python train.py --experts_per_token=2 --moe_layers=[0, 1, 2, 3, 4, 5, 6, 7, 8, 9, 10] --norm_eps=1e-05 --parallel_block=false --init_std_up=0.0227 --optimizer="adam_variant" --grad_clip=1.0 --warmup_steps=296 --train_tokens=280800000
Below are experts of layer 8 (counted from 0) of a mixture-of-experts language model. Rows are named router (the router's row for the expert), up (a neuron's input weights, with its number) and show model dimensions 128-255. Each number is 128 + 32 x the weight over its row's rms, rounded and kept within 0 to 255.
Before each expert's rows: "gets" lists some tokens that make up at least twice as much of what it gets as of all text. This comes from a sample of Wikipedia text that the model never trained on. Tokens count by the router's weight.

# expert 1
gets: " |", ")", " |  |", "=", ") |", " |  |  |"
router [162 152 144 110 116 204 144 129  66  83 138  95 158 182 143 172 122 104 178 118 123  68 132  77 129 159 136 137 104 143 151 121 157 162 154 116  79 155  75 125 112 148  94 152  81 115  78 106  68  95 106  69 181 164  73 153 140 113  47 137  91 136 100 134 112 212 105 123 128 106 164 150 176 145 141  84 149 134 109 150 161  82 135  98 107  83 132 135 103  77 110 125 125 146 112 111 156 112  88  91 115  98 176 114 178 205  91 123 111  23 113 131 145 160 123 151 120 109 144 153 123 133 113 166 130 121  61 151]
up0 [173  98  91 114  72 134  82 139 142 169 110  42 131 139 123  44  88 104 122 101 148 136 102 129 194 170 130 143 187 121 138  70 110 126  84 114 111 156  95  75 127 155 141 185  86 160 129 128 154 127 135 102 163 144 206 123 137 170 122 126 131 176 123 113 145 150 129 134 125  59 109 135  66 149 145 105  96 145 103 149 129  90 159 165 139  80  48 119  96 113 125  98  96 133 205  78 156 102 136 119 157 161 186 105 168  78 108 161 133 117 149 104 130 128 111 105 142 108 171  98 150 129 148 123 124 109 125 148]
up1 [145 113 139 145 105 136 108 202 161 125 171 140 166 152  76 129 171 151 111 123 169 191  79 114 109 161 199 117 133 147 150  95 164  75 136 127 110  75 106 177 162 106  95 129 151  31 159 161  75  61  68 109 167 133 112 147  97 123 104 103 134  41 102 106 145 180  78 154 150 129 138 109 103 152 109 113 165 142 112  97 175 123 120 110 116 144 119 102 122 107 128 172 151 114 114  96 139 159 128  92  80 142 179 104 165 107 136  90  74 139 148 136 206 128 149  99 156 104 139  94 106 203  61  97 178  75 107 116]
up2 [187  95 197 141  90 110 181 170 123 158  71 121 114 123 122  84 127 103 149 151 138 106 185  70 104  89 154 128 154 145 155 136 117  61 171 118 121 188  92 122 132 128  92 142 134 149 115 160 138  74  82 217 159 113 140  89  88 107 135 109 114 141 160 145 174 174 103 147 163 113 124 141 128  97 123 148 112 141 121 141 161 189  87 137 143 149 172 155  84 108 153 118 167 125 162 158 111 116  81 121 150  85 179 103 100 129  88 140 148  96 116 134 208 103 122 189 180 136 147 134 150  74 126 107 103 108 168 103]
up3 [156 160 148 151 112 113 126 203 156 105  55 125  98 131 159 143 122  90 115  98 170 121  52 152 117 152 138 121 126 151 204 131 105 120 128 136  87 161 146 150 161 109 137 114 109  94 108 143 110  91 162 131 179 204 139  95 133 172 164  80 132 140 141 150 218 180 165 135 118 112  91 114 155 127 124 129  77  87  83 166  67 123 146 101 120  80 104 149  96  77 171 148 141  68 195 137 130  93 169 116 156  98 163 120 100 126 201  93 130 158 148  96 162 106 148 104 151 110 176 117 136 161 100 133 147 118 159 133]
up4 [163 115 100 122  86 179  96 136 110 109 122 127  92  88 142  87 104  91  98 187 136 182 112 153 162 149 126 122 135 122 116 103 101 179 154  80 139 111  92 142 124 192 110 156 136 125 120 165 146 131 135  84 148 164  84 141 108  88 138 124 123 174 146  98 179 145 118  91 142  94 136 115  69 131 180 115 174 130 146 136 199 213 149  60 175 157 178 172 106 156 138 117 188 169 148 119 173  76 106  76 144 140 125 153 127 128 146  61 106 135 188 144 130 131 172 172 141  91 133 152 104 145 126  79 150 127 131 127]
up5 [129 113 130 143  82 145  72  90 110 146 134 144  87  98 182  69 166 184 137 115 179  99 118 145 126 164 129 142 121 183  82 132 112 162 205  85 160 135  89 142 130 125  76 143  65 108 116 177 128 141 104 127 161 162 129 142 129 146 120 177  66 147 148  83 141 109  93 115 107 163 114 124 137  97 127  87 211 117 164 117 141 144 152 127 110 188 122 143 111 183 128 125 114 138 140 179 166  88 115 134 183 125 119 101 140  88 122 161 142 107 104 118  77 114 168 145 140 139 133  87 112 147 179 170 104 107 126 155]
up6 [136 125  97 129  39 132 147 103 162  87 151  89  87 105 170 110 135 119 145 125 151 176 143 155 112 134 113 123 134 117 111 135  87 105 147 109  87 172 143  65 137 119 170 103 133 122  93 176 123 172 131 107 156 128 131 134 150 149 137 179  79 166 109 142 185 152 135 119  93 114 120 136 157 132 121 104 147 122 188 137  70  59 161 147  92 142 163 100 107 101 170 136 143 152 103 125 141 156 153 108 188 129  83 114 144 125 117 156 143 112 110 115 102 182 112 151 140 117 166  83 107 141 120 163 135  61 110 127]
up7 [ 77  58 142 117 120 122  94 110 150 217 151 173 143 163 162 103 125 125 109 200 115 167 137 140  96 148 101 161 189 113 147 138 120 118 113 110 150 102 155 164 144 156  72 156 132 107 115 166  90 127 122 128  88 188 145 154 210 125 153 194 144 137  98 112 178 139 164  80 100  92 196  42  60 124 139 108 200 103 131 156 100 177 150 101  88 149 120 149 135 145 133 136 166 125 136 121 137 129 100 101 146  92 175 128  77 125 152  96 166 102 110 157 170 167 137 127  75  90 143 140 158  70 123 117 122 135 185 119]
up8 [156 123 143 119  49 110  75 109 115 135  89 119 120 106 166  83 146 171 114 129 102  93  72 106 125 137 116  76 131 129 148 123  99 109  99  81  78  86 130 190 134 131  64  67  41  57 102 163 161  89 165 152 154 111 217 124  70 143  94 149 160 115 114 110 216 181 169 183  87 104 135 164 113 136 129 172 124 146 182 112 139  71 128 146  47 133 159 152 168 139 124 146 116 159 109 136 125 125 147 137 164 160 114 125 116  84 172 123 134 150 141 128 101 172  93 123 122 159 143 179 178 101 108 125  91 102 126 127]
up9 [159 126 177 152  85 127 128 153 113 158 164 114 131 102 153 105 123 172 138  49 104 113 102 102  93 192 153 160 115 123 152 112 134  91 172 116 122  99 114  95 145 109  69 116 145  81 147 125  86  95 122  88 120 159 129 151 173 138 102 123 151 142  89 113 196 124 100 133  89 115 165 100 153 166  96 146 115 167 130 157 169 102 153 100 125 146 140  74 106 157 114 155 168  61 149 160 166 128 126 111 187 118 159  71 123 146 116 112 216 125 183 124  89 122 142 127 121 125 162 125 177  81 114 120 161 116 137 109]
up10 [170 109 114 192 153 137  84 121 138 126 135 100 107 170  59 114  85  65  71 109  57 163  79  98 105 171 173 101 152 119 155 114 123 151 113 114  93 171  65 130 122  94 128 159 100 144 113 151 128 100 158 131  95 154 129 140  97 101  60 103 149 114 148  99 134 148 114 115 137  87 144  93 138 139 118 190 126 126 133 142 111 117  88  73 121 136 139 113 103  89  44 193 208  73 172 159 160  49 135 138 154 134 122 142 121 147 119 169 144 140 152 115 165 189  69 132 209 139 169 124  85 144 155 113 164 119 100 129]
up11 [122  71  84 150  58 140 151 122 114  66 122 122  76 144 130  66 117 146  94 176 163 201 110 134 150 176 104 111 123 137 162 122 153  82 162 163 160 107 140  94 141 112 138  65 114  65 108 152 124 173 142 165 143 171 154 140 122 120 103 168 145 121  86 110 176 196  78 166 125  87 147 107 160 110 144 129 115 105 175 161 118 111 113  80 114  71 127 110 149 109 128 121 101 126 105 108  91 132 132 121  64 145  82 114 113 126 100 181 110 176 152  68 150 169 126  49  93  87 166  98 186 101 130 112 150 168 156  69]
up12 [146 145 100 104  95 135 146 125  96 129  86 101 124 121  94 136 123  78 141 183 121 128 119 139  85 153 111 107 116  98 215 134 134 142  82 154 163 151 103 124 125 134  88 109  87  99 154 162  83 121 139 169 121 153 163 129  37 149 144 116  67  84  76 137 131 149 136  88 142 121 148 173 173  70 162 117 147 142 131 184 163 118 141 164 172  84 122 122 161  95 192 148 172 115 177 153 163 138 119 117 136 122 172 112 152  85 127 143 119 136  97 141 145 129 109  86 154  75 129 196 164 173 121  98 150  99 124 129]
up13 [155 109 138 122  42 133  36 212 134  63 143  87  87 147 182 100 147 112  82  85 142 126 117 123 123 209 122 102 186 187 190 163 134 125 181 106 102 134 153 193  94 141  64 192  69  79 131 160 142 101 113  93 118 136 132 167 128 139 113  75 222 127 133 151 126 191  94 125 130 112 143  74 154 138 118 104 124 143 113 168  71 168  84 111  94 131 132  73 100 134 126 123 154 108 114 196 161 114 149 153 155 139 178 126 208 118 128 156  52 143 125 129 140 120  69  94 165 114 169  90 170 136 125 101 151 129 134  89]
up14 [186  90 141 127  87 116  54 115 117 142 111 144  91 114 155  78  95 149  75 173 172 132  99 120 122 138 133 151 135  95 101  82  70 110 145  77  77 115  64 149  91  97 134 138  70 180 101 149 179  72  98 113  83 102 160 138 155 162 114  87 109 180 117  64 173 156 114 110 119  86 152 119 133 124  98 113 138 100 162  93 148 116 112 117 149  78 180 160 112 133 163 153 145 156 125  88 105 117 130 101  93 177 152 109  81 104  99  93 143 151 130 114 139 148 160 179 109 169 155 114 109 115 180  86  67 127 138 118]
up15 [210 119 152 126  77 166 112 149 113 117 138 111  92 105 137 166 142 103 130 129 177 136 137 136 115 102 160 121 108  99 145 115  93 113 149 120  84 138  98 146 134 123  97  94  94  89 172 143  96 190 159 107 163 149 103  83 158  98 142 106 159  97 104 108  97 199 186 121 121 170 153 117 100 154 121  66 164 202 154 177 130 120 172 155 124 181 144 119 145 139 174 124  81 105 108 137 139 125  53 161 127 154  95 126  98 103 135 121 116 105 122  54 164 153 101 109 144 150 130 186 163  98  64 112 124  61 149  93]
up16 [158  81 143 159 115  97 127 143  95 133 113 101  67 145 130 132  82 144  76 108 151 179 115 144  92 164 120 107  97 134 119 107  64 132 134 142 106 200 125  82 113 133 149 205 133 179 119 208 105 125 170 135 121 153 172 130  79  87  75 111 142  88  69 149 187 161 100 139 131  98 142 103 175  89 120 100 146 128 121  84  51 172  98 104 147 155  91 152 134 140 177 128 130  89 211  80 140 129 143 158 116 109 137 123 103  99 110 155 131 146 121 160 107 129 123 132 182  49 147  95 141  97 135 132 124  93 105 160]

# expert 8
gets: " |", ".", "0", " | ", ",", ":"
router [124  90 133 160 106 169 112 149 141 120 130 137 104 143 129 157 133 174 137 132 167 158 159 126 106 134 186 101 128  81 123 126 101 129 120  94 164 120 105 100 155 112 139  52 112 119  95 139 155 106  82 150 158 182 160 103 103 107  61 112 188 115 110 162 100 255 123 140  63 205 131 104  92 117  59 120 131 129 118 127  99 145 136  99 119 127 149 123 110 112 155 159  84 135 142 127 143 146  82 104 116 156 174 177 110 104 136 158 154  85 130 136 132 201  97 111 123  95 129 150 121 163  84  93 113 127  84 160]
up0 [ 99  78 199 112 166  78  93 133 187 126 129 146 125 141  89 112 166 128 132 140  94 170 106 141 127 125 168 115 151 139 101 151 133  89  99 137  98  96  54 115  91  79 155 159 114 212 171 125 152 123 135 112 130 137 109 127 157 167 126 134 118  90 148 132 131  88  42 162 117  97 130  43 104 134 171 123 179  85 175  86 123 111 136  55 107 136 142 148 163 117 175 131 116 154 103 119 126 141 122 182 131 181  49 142 150 114 179 110 101 169 155  97  97 153 105 128  84 101 133 194 134 154 173  63 116 112 128  88]
up1 [114 151 113 176 140  65 140 152 109 171 117 168  87  94  70  94 131 123 136 145 137 128 101 166 140 181 215 130 106  95 141 136  77 164 112 107  31 173 177  83 134 134 106 202  56 101 121 135 130 134 118  49 103 127 104  54 106 108 104 144 122 127  62  47 157 162 175 101 110 128 150 106 103 106  94  92 145 164 120 107 155  90 143 103 171 118  66 112  94 160 110 125  94  97 152 143  72 138  64 190 115 109 147 124 107 118 110 107  75 127  87 150 152 111  91 171  80 117 162  88 172 126 209 134  63 115 176  86]
up2 [165 101 122 119 172 146  54 141  91 114  90  91  47  62  99 141  82  69 127  84 135 128  71 132  65 113 166 157 127 109  94  94 125 201 147  58 139 112 138 125 110 147  72  78 147 135 128 153 168 150 126 127 133 123 134 161 162 124  92 107 198  84 131 117 128 133 151 100 156 110 146  82 193 152 126 124 133 159  94 119 160 108 162 118 182 149 143 155 161 117 134 132 169 123 126 107 169 141  85 150 121 116 160 102 125  93 185 155 123 123 146 129 114 229 154 115 157 160 144 150 133  60 122 128 134 136 130 139]
up3 [195 149 116 143  87 162 136 182 149 141 169 127 126 163 207 169 168 167  89  85 131 138 104 119 122 119 169 105  96  65 122 127  78 150 184 138 116  93  56 149  70 113 164 127  90 124 117 179 132 107 161 152 129 154 136 115 143 135  75 116 174 154 144  89 111 141 175  89 182 126 164  73 139 141 116 187 191 127  92 116 121 178 107 102 132  77 132 101  58  96 125 141 164  78 154 140 121  69 168 106 144 108  93 131 140 125 157 145 172  97 177 170 149 134  89 125 110 156 140 172 106 154 157 120 121 126 150 100]
up4 [122 157 173 129  92  85 138 145  87 116  64 163  78 148 128 126 129 148  58 137 144 110 138 103 150 150 151 142 116 116 166 150  68 140 141 112 108 120 112 131 153  84 171 141  87 155 142 155  98  58 112 144 104 132 126 162 150 146  94  90 121 135  97 102 149 118  83 113 115 136 194 123 199 141 142 159 105 120 194 175 223 111 184 101  83  70 134 131 120 129 154 166 132 114 165  87 137 105 131 155 118 106 155  90 136  84 103  74 174  92 135 124  99 165  98 157 129 120 143 103 177 193  81 181 117 107 141 129]
up5 [200 121 124 117 132 137 167 121 140 122 103  98 130 145  97 104 168  64 100 115 120 154 115 148 116 150 154 150  93 149 210 136 122 123 116 101  98 165 155  92 143 167  94 154 116 164 168 152 159 145 138 102 184  96  88 115 124 139  75  87 153 127 105 151 165 158 153 157 145  66 169  83 151 189 115  75 173 178 108 124 159 149 131 147 106 131 123 150 162 148 126 139 115 157 137 109  62 136 124 152 136 158 139  95 164 174 103 111 120 136 189 138 145 106  92 142 132  54 157  91 179  82 109 103 117 103 165 144]
up6 [ 87 239 126 152  92 157 116 187 104 147 133 115 125 126  84 125 162 168 137  96 165 134 164 110  90 148 133 124 154 204 113 153 148 119 142  54 104 138 112 159 114 154 138 137 143 108 148 141 100 112 112 126 148 140 199 138 131 149  71 110 106 142 128 122 178 155  75 113  99 118 115 159 148  79  84 115 111 155 120 146 126 128 145 115 164 107  99  71 112 104 175 163 152  71 106  47 119 144 105 123 128  81 164 112 144  66 107 121 118 142  92 138 114 174 143 110  76 146 181 146 105 137 131  88 150 145 144 144]
up7 [142 156 182 217  86 145  28 143 159 101 107 112 116 104 147 149 117 152 107  80 159 101  60 100 166 144 169 120 108 184 144 134 106 144 134 126 135 140  66 109 128  68 108  73 104 124 157 108  99 164 226  91 123 151 113  70 142 106 102 122 106  74 122  97 158 219  94  87 165 181 138 128 120  94 147 140 184 137 126 204  90 132 156  96 150 115  78 128 158 163  92  78 130 121 132 140 113  88  63 140 224 150 175 116 165 141 146 115 147  94 135  86 166 164 119 159 117 149 158 121 159  86 107 144 144 122 140 111]
up8 [116 134 127 144 115 175 147 173  93 119 131 123  72 149 127 126 130 113 188 128 104 124 118 148  96  99 202 205 140  77 134 124  38 100 115  78 139 189 179 185 164 130  52 106  56 113  67 105 131 184 127 145 130 188 124 185 112 154 154  94 101 125 140 177 129 152 113 193 124 146 162  81  98 142 168 142 150 144 122  88 103 102  77 168 150 103  93 154 101 131 104 128 157  99 118 151  90 119 134 116 197 114 133  86 142 107 192  83 169 132 118 111 170 179 154 114 103 162 149 160 105 140 134  97 109 152 145 154]
up9 [133  88 119 111 100 157 117 136 156 171 115 127  74 146 118 141 172 128 174 118 155  89 122 163 178 138  66 149 147 211 128  59 178 151 148 147 142 164 175  72 103 114  90 125 173 165 141 205 113 127 105 103 163 166 106 128  56 135 158 192 110  81  95 203 142 161 134 110 164  86 137 125  75 159 122  37 157  78  85 133 145 125  62 139 100  99 144 128 139 174  42  84 128 170 110 134 147 138 159 145 131  82  94 133 140 145 163 187  75  55 150 134 139 153 183 102 131 152 150 139 147 152  96 104 115  90 167 126]
up10 [154  83  40 117 120 146 128 131 148 139 133 145 141  95 103 106 176 142 133 101 113 123  84 109 111 121 130 112 149 161 157 123 162 125 118 147  69 109 142 205 175 104  88  99 113  93 169 160 100 134 132 111 142 164  97 104 123 103 170 152 105 134 148 147 150 187 137 101 125 136 158  73 179  76  91 138 165 128 158 132 129 163 193  60 122 143 137 118  99 115 125 187 125 155 157  58 103 124  98 140  98 147 134 120 140 161 130 117 150 192 144 145 126 170 138 187  97 157 128 139 148 163 126 110  92  71 131 109]
up11 [125 201 125 120  79 196 124 160 182 160  95 126 127 109 139 139 127 140 152 101  81 110 186 144 150 186 155 122 188 142 128 103  99 132 103 104 143 146  85  72  90 121 129 120 100  70  66  96 123 136 114 133 142 158 149  78 114 131 120 156 163 117 114  45 140 107  77  97 120 109 193 104  95 142 139 178 113 113 123 146 105 140 152 193 156 133 122 139  40 121 131 119  74 127  65 142 115 120 111  95 190 104 141 124 184  86 162 101  79  99 116 184 144 153  77 139 155 143 159 132  73 164 170 161 128 165 154 109]
up12 [196 123 137 126 115 120  67 152 145 118 103 105  60 133 145 102 147 150 130  58 135 111 158 143 110 141 145 107 162 110 184  83  98 137 105 132  91 197 139 101  98 123 131 179  34 139  50 127 196 153 151  85 187 145 151  90  91 166 113 115 187  80 155  99 151 189 147 135 122  98 145 143 191  98 112 160 146 150  74 108 151 139 166 120 161 121  79 159 112 136 105 125 113  50 117  71 151 114 105 190 120 138 140 111  68 145 171 169  86 133 114  89  70 128 110 106 163 113 129 174 121  99 111  77 183 103  94  95]
up13 [124 133 131 146 162 144  89 172 180 127 168 128  94 177  95  84 159  95 120 118 136 106 126 157  78 148 182 116 170 136 146 152 125 118 148  74 115 126 108 202  90 120  97 207 136 115 145 146  98 114  80  83 102 163 125 168 103 156 112 180 144 158 148 105 128 149  63 146  97 135 128  89  86  96  83 137 108 137 137 127 127 173 104 138  90 192  76 117 111 136  71 138  58 117 150 158 130  83  75 183 112 132 106  99 108  84 183  99 108 142 167 164 132 113  90 131 132 129 159 155 149 104 175 115 125  83  99 123]
up14 [106 109 167 162 146 137 144 160 174 165 129 120  75 120 139 152  97 160 103 100  80 139  90 117 125 165 169 125 106  93 135 132  70 166 134 166 160 187 113 113 131 188 136 146 161 117 144 170 113 160  91 119  90 157  91 140 104 101  88  70 105 102 164 112 155 110 136 138  73  98 135  96 150 146 144 149 128  82 132 101  67 153 114 106 108  65 133 129 118 104  87 117 135 161 108 169 164 122  96 143  81 100 102 102 106 141 154  99 118 145 120 130  54 127 145 143 183 180 186  87  95 200 250 124 118  67 186  15]
up15 [179 151 138 139 129 116 122 172 105  90 129 111 168 159  75 142 135 116 119 112  91  98  60 128 125 122 186 157 111 123 133 124  94 148 128 185 110 111 106  98  90 102 113 128 111 135 126 151 158 115 134 122 114 147  85 109  71 133  82 137 181 135 103 147 116 196 123 124 255 181 127  64 176  66 101 158 136 143 157  93  95 172 132 140 133 146  81 180 142 129 174 109 114 111 178 177 158  80 112 116 133 139 137 170 114 110 104 105  66 160 166 131 125 127  68 171 171  93 119 165 161 100 128 132 132 148  73  97]
up16 [143  88 152 147 132 167 110 155 205  88 117 132  84 131 186  80 134 151 136  78 161  75 135 135 139 152 134  93 167 188 109 146 109 119 142  39  88 146  46 214 101 155 154 135 109 187 157 189 141 139 142 120 139 234 136 146 129 134 133 185 177 160  97 142 153 111 121  92  80  99 150 103 112 160  85 136 119  75 117 131  89 100  91 100 147 116 160 122  80 138 116  95 173 139 113  97 124 126 140 117 120 111 113 129  70  92  94 138  88 173  85 115 116  73 177  51  98 139 198 105 137 126 177 106  98 137 146 156]

# expert 0
gets: "1", "2", "3", "0", "4", "6"
router [156 139 109 105 164  86 102  89 161 160 135 141 151 158 104 113 124 156 133 168 132 179 154 123  95 142 166 140  81 135 128 139 114  68 107 139 114  89 100 129  89 168  91 184 131 154 166  75 166  75 114 166 103 237 115 210 112 113 133 138 117 149 190 141 121 175 141 113 146  95 115 125  92 119 111  99  95 147 159 158 133  81 120  94 110 168 132 108 120 134 144 145 165 146 109  87 129 158 116 109 115 106 153 126  86 140  65  78 138 161  81 193 190 142 112 106 113 146 114 155 101 159 152 118  54 129 146 133]
up0 [166 201  73 138 115 104 113 211 122  78 138  86  86 128 166 113  76 122 132 102 163 141 103 105 139 151 122 153 125 112  92 122 137 109 111  88 123 119 138 101 143 138  92  90 102 143 153 136 165 110 146 141 140 108 120 112 117 165 184 106  93 167 111 150 180 114  90 128 147 112  91 131 101 119 155 174 179  75  75 140 142 134 135  70 155 140  90 203  96 140  51 152 125 148 165 101  94  94  84 112 157  88 166 111 140  89 216 103 201  86 115 145 149 214 142 107 150 167 155  97 136  63 103 129 162 162  94 162]
up1 [170 101 153 121 114  96 144 133 153 185 140 169 144  72 104 168 121 139 121 191 184 188  93 141 133 152 149 117 105  57 131 127 135  84 124 150 154 154  81 148 117 118 107  92 107 117 149 152 132 111 129 123 131 152 115  74 109 164 109 155 112 168 169 131 145 179 168 154 117 116 150  90 107 118  67 159 152 112  96 130 133  78 116 124 147 117 111  92 107  97 128 117  46 154 188 139 162 113 179  62 127 178  95 187 109 150 142  68 119 152  98 111  99 111 160  70 126 141 156 119 131 131 125  99 124 132 164 138]
up2 [187 121 150 106 103 142 126 142 172 110 113 137 108 151 122 145 129 117  95  75  73 141  95 158 117 201  92 135 114 116 139 129  90 125 178 138 141 135 145  53 121 130 127 165 142 125 100 131  83  97 143 113 111 143  80 130 135 154 116 168 176 126  61 131 158 116 139 138  99  78 134  83 105 128 153 150 132 112 124 148 110  57 146 211 111 131 118 101 170 113 121 108 152 142 142  91 145 168 115 114 134 153 161 168 116 135  90 105  61 125 117 131  66 167 100 179 121 132 147 150  72  95 122  98 169 160  91 118]
up3 [117 174  99 111  97 107 103 169 110 146  89 114 107 173 105  96 124  24 164  97 128 168 135 191 127  92 115 161 115 163  94 156 145 159 119 113 131 203 134 135  63 112 147 160 118 167 101 108  48 132 140 174 110 121 132 145 141 146  95 126 129 154 126 138 143 132 179 148 135 146 113  95 102 130 120 175 137 152 142 107 134 144 145 146 146 145  76 145 140 138 174  86 139 127  90 138 151 149 151 167 128  77 171  64 183 116 145 125 109 123 130 130 127 137 115 124 133 117 127 135 152  73 173 139  96 144 163 117]
up4 [158 111 104 135 162  95 139 180 133 118 124 162  87 108 128 203 127 138 118 172 111 140 129 150 113 113 106 197  96 123  82 159 111 107 143 117 145 124 142 136 122 130 112 105 154 117 147 155  97  98  82 111 173 100 111  71 109  75 131 160 118  92 102 145 168 177 171 133 121 106 111  89 125 155  75 170 165 151 109 139 176 123 122 142  99 130 154 173 147 133 155 146 158 108 128 103  89  76  92 141 132 119 141 159 129 156  89 101 122 141  86 129 175 128 147  61  92 157 126 143  71 152 166 127  90 133 153 100]
up5 [155 126 160 139 185 187  88 134 231 122 200 194  47 151 122  71 140  90 142 132  70  95  53 124 147 171  78 174 105 135 140 148 135  83 138 175 165 134  85 117  87 176  81 116  78 169 125 130 124  73  94 136 106 191 162 121 161 123 113  75 115 122 157  88 150 121 117 123  57 181 187 117 111 154 178  94 171 101 129 119 130 161 164 138 115 121  80 166 138  93 114  99 141 114  97 171 114 174  73 191 135 114 118 109 129 189 178 130 144 110 150 140 141 179 130 159 121  80 154 115 198 170 161 109 147 114 114 123]
up6 [149 115 104 154 101  82 129 132  61 116  70  96 140 179 131 122 133 109 126 147 172 158  94 173 118 138 149 130 124 136 125 134 128 133 135 136  68 137  65 119 171 104 121 146 130  41 123 148  68 140 124 147 142 140 124 109  99 169  83 162 110 132  54 133 147 150 140 140 145 130 123 132 118 101  90 126 148 138 101 139 122 110 149 122 169 150 167 147 102 152 153 148 123 151 135 145  99 169 112 112 109 170 173  94 157 142 146  62  83 142 138 149  82 135  98  82 135  71 146 116 141 114 147 110  88 175 132  50]
up7 [135 133 108 156 126  64  91 156 106 168 163 108 121 101  75 127 137  79 121  96 116 124 161 101 119 132 151  91 116 183 108 110  98  95 141 139 150 144  87 173  54 145 113  85  84 118 145 118  76 121 115 199 102 171 120 128 171 177 160 127 104 121 147  76 140 115 137 171 149 124 102  72 135 173 116  62 202 140 166 105 140 101 134 174 150 131 138 159 146 158 149 134 101  96 218  40 153 161 116 158 159 148 139 148 144 141  94 178 144  99  87  92 136 164 155 125 109 180 152 162 174  78 117  29 162 115 212  51]
up8 [153 122  88 221 112 101 129 151 118 151 129  94 141 138 102 140 114 169 122  89 139  97 121  86  81 126 174  67 180 197 132  78 131 145 107 162 172 137 125 153  96 203 135 135 120 120  28 140  75 139 156  82 101 139 136 125 164 104 163 178 177 171 173  39 150 133 103  88 117 159 129  80  98  91 142 133 173  72 122 185  88 161 120  90 136 127 155 123 162 149 161 139 106 123 163 133 231 152 155 117 157 121 127  84 124 107 143 113 158 166 120 123 130 179  96  64  59 150 150  50 127 122 121 179 138  43 147 116]
up9 [124 142 146 168  85 128 169 178 124 153 129  92 133 112  96 117 133 102 129 183 116 219 140  74  80 146 101 137 143 211 123  70 131 210 177 179 159 104  80 127 141 139 163  97 156  76 188 177 157 108 134 178 113 141 103 128 111 121  93 138 157 105 178 130 160 117  87 134 123 172 140  42 126  95 122 129 158 110 126 187  78  66 105  83  95 115  99 104 142 126 166  99 141 138 127 128 149 146 134  76 148 159  70 194 186 119 114 182 121 118 151 129 161  99  79 175 107  98 121 124 115 209 127  58 119  98 171 127]
up10 [191 108 175 145 157 134 121 126 125 144 168  88 120 150 149 138 155 126 131 202 164 190 139 155 133 156 178 151 121 130  73 115  96  47 119 126  75 137  64 127  66 213 106 123 120 112  86 117 146 110 105 105 100  88 154 111 125 123 106 104 163 133 120 122 144 135 128 138 100 137 161 114  92 143 152 137 175 143 167 182 155 144 119 150 140 172 170 132 133 190 148  88 107 123 104 142 149 185 174 164 119 133 170  95  97 147 144 159 152 121  94 115 107 148 150 116  94  76 142  95 175  99 132 165 116 166  94 146]
up11 [189 128 153 169  91  83 141 127 130 143  97 103  85  93 190 100 130  83 119 156 134 192  64 142 195 158 138 186  93 179 137  72 116 140 165 164 165  92  92 150 156 170 119  71  38  83 148 101  93  87 163 116 129 128 124 106  98  75 171 115 142  92 112 109 144 114 203 173 139 114 120 111  75 119 103 173 179 110 180 111 156 133 134 152 144 159 126 114 158 149 154  98 117  52 137 126 170 135 112 135  91  96 130 106 116 120 154 156 171 147 135 118 135 204 134 149 131 113 141  76 185 163  95 133 106 168 130 124]
up12 [210 185 131 116 117 164 126 106 172 121 116 124 139 121 145  67 131 157 128 129 186  92 113 113 138 153  98 146 167 117 152 102  83  53 136 117 133 113 110 188  52 105 146 127 102 119  99 149  88 108 135 150 174 120 150 106 142 149  45 127 105  77  77 118 148 157 134 167 153 145 161  96 114 107  53  76 133 105 122 116  80 135 160 151 120 119 161  69 105 161 119  89 107  61 142  97 198 116 154 157 125 160 136  89  86 138 183 137 193 110 108 114 110 145 168 193  98 130 128 163 142 108  74 146  91 132 141 139]
up13 [185 170 103 178  74 115  95 158  96 137 112  79 133 163 142 112 164 103  75 109 120 126 141 105  95 145 159 120  82 153 146 185 116 136 120  54  83 125 153  71 173  99 100 106 175 133 117 165 129  91 108  99 168 142 143 133  81 192 154 128 114 150 107  91 146 168 148 182 128 132 115 123 119 133  91  99 145  90  98 145 126  92  64 137 141 122 193 103 136 141 115 135  92 110 143 101 170 121 108 132 179 146 171  99 190  94 131  84 105 133 118 124 115 191 112  94 188  81 151  52 123 103 185 114 155 152 151 149]
up14 [133 126 118 151 135 143  90 127 117 140 106 137 115 111  94 135 136 114 180 124 166 156 104 159  94 120 122 114 147 178 134 172  84  78 155 152 180 146 102  66 107 212  78 118  88 147  84 119  62 139 120  97 137 166 220 136 146 142  47  71 110  76  88 124 136 123 105  75 134 187 103 107  99  94 166  58 189 141 169 146 112 217 143 106 141  71 102 158 130 167 150 128 165 191 109 125 168 115 139 193 125 111  82 122 155 183 161 145 188 131 154 121 151 162 136 172 154  97 154 121 127 149 139 145  99  79 104  94]
up15 [118 187  85  64 140 115  97 142 151 159  87 164 183 130  57 152 119 138  92 104 104 113  77 164 121 185 119 180 178 134 157  89  98 195 139 143  58 137 182 163 152  70  85 147 128 105 142 146  86  83  99 110  92 144 135 107  91 132  94 148 106 122 104 121 145 136 147 106  78 128 161  95 137 116 125 116 112 170  91 116 153 127 118 125 135  89 140 143 127 132 174 100 155  77 146 155 125 113 124 128  68  65 153 143 155 121 134 110 113 155 125 170 113  74 174 134  83 103 160 159 128 130 166  83 129 101 122 179]
up16 [ 95 146 103 161 138 182 179 188 204  64 111 122 129 115 135 118 186 164 190 140 154 110 191  90 200  93 151 129 145 159 173  87 140  97 164 106  74 105 184 123 102 151 122 143 114 106 119 136  54 129 102 147 167 110 147 143  96 118 171  90 137 119 118 103 142 128 136 157 123 102 117 146 132 101 124 187 163  84  72 108 134  77 132 184 206 111  64  95 171 169 125 147  79 140 114  66 112 173 146 137 139 124 146 136 173  88 166 143 143  42 127  95  85 126  95 100 180 112 144 117 133 133 129 149  96 146 133 121]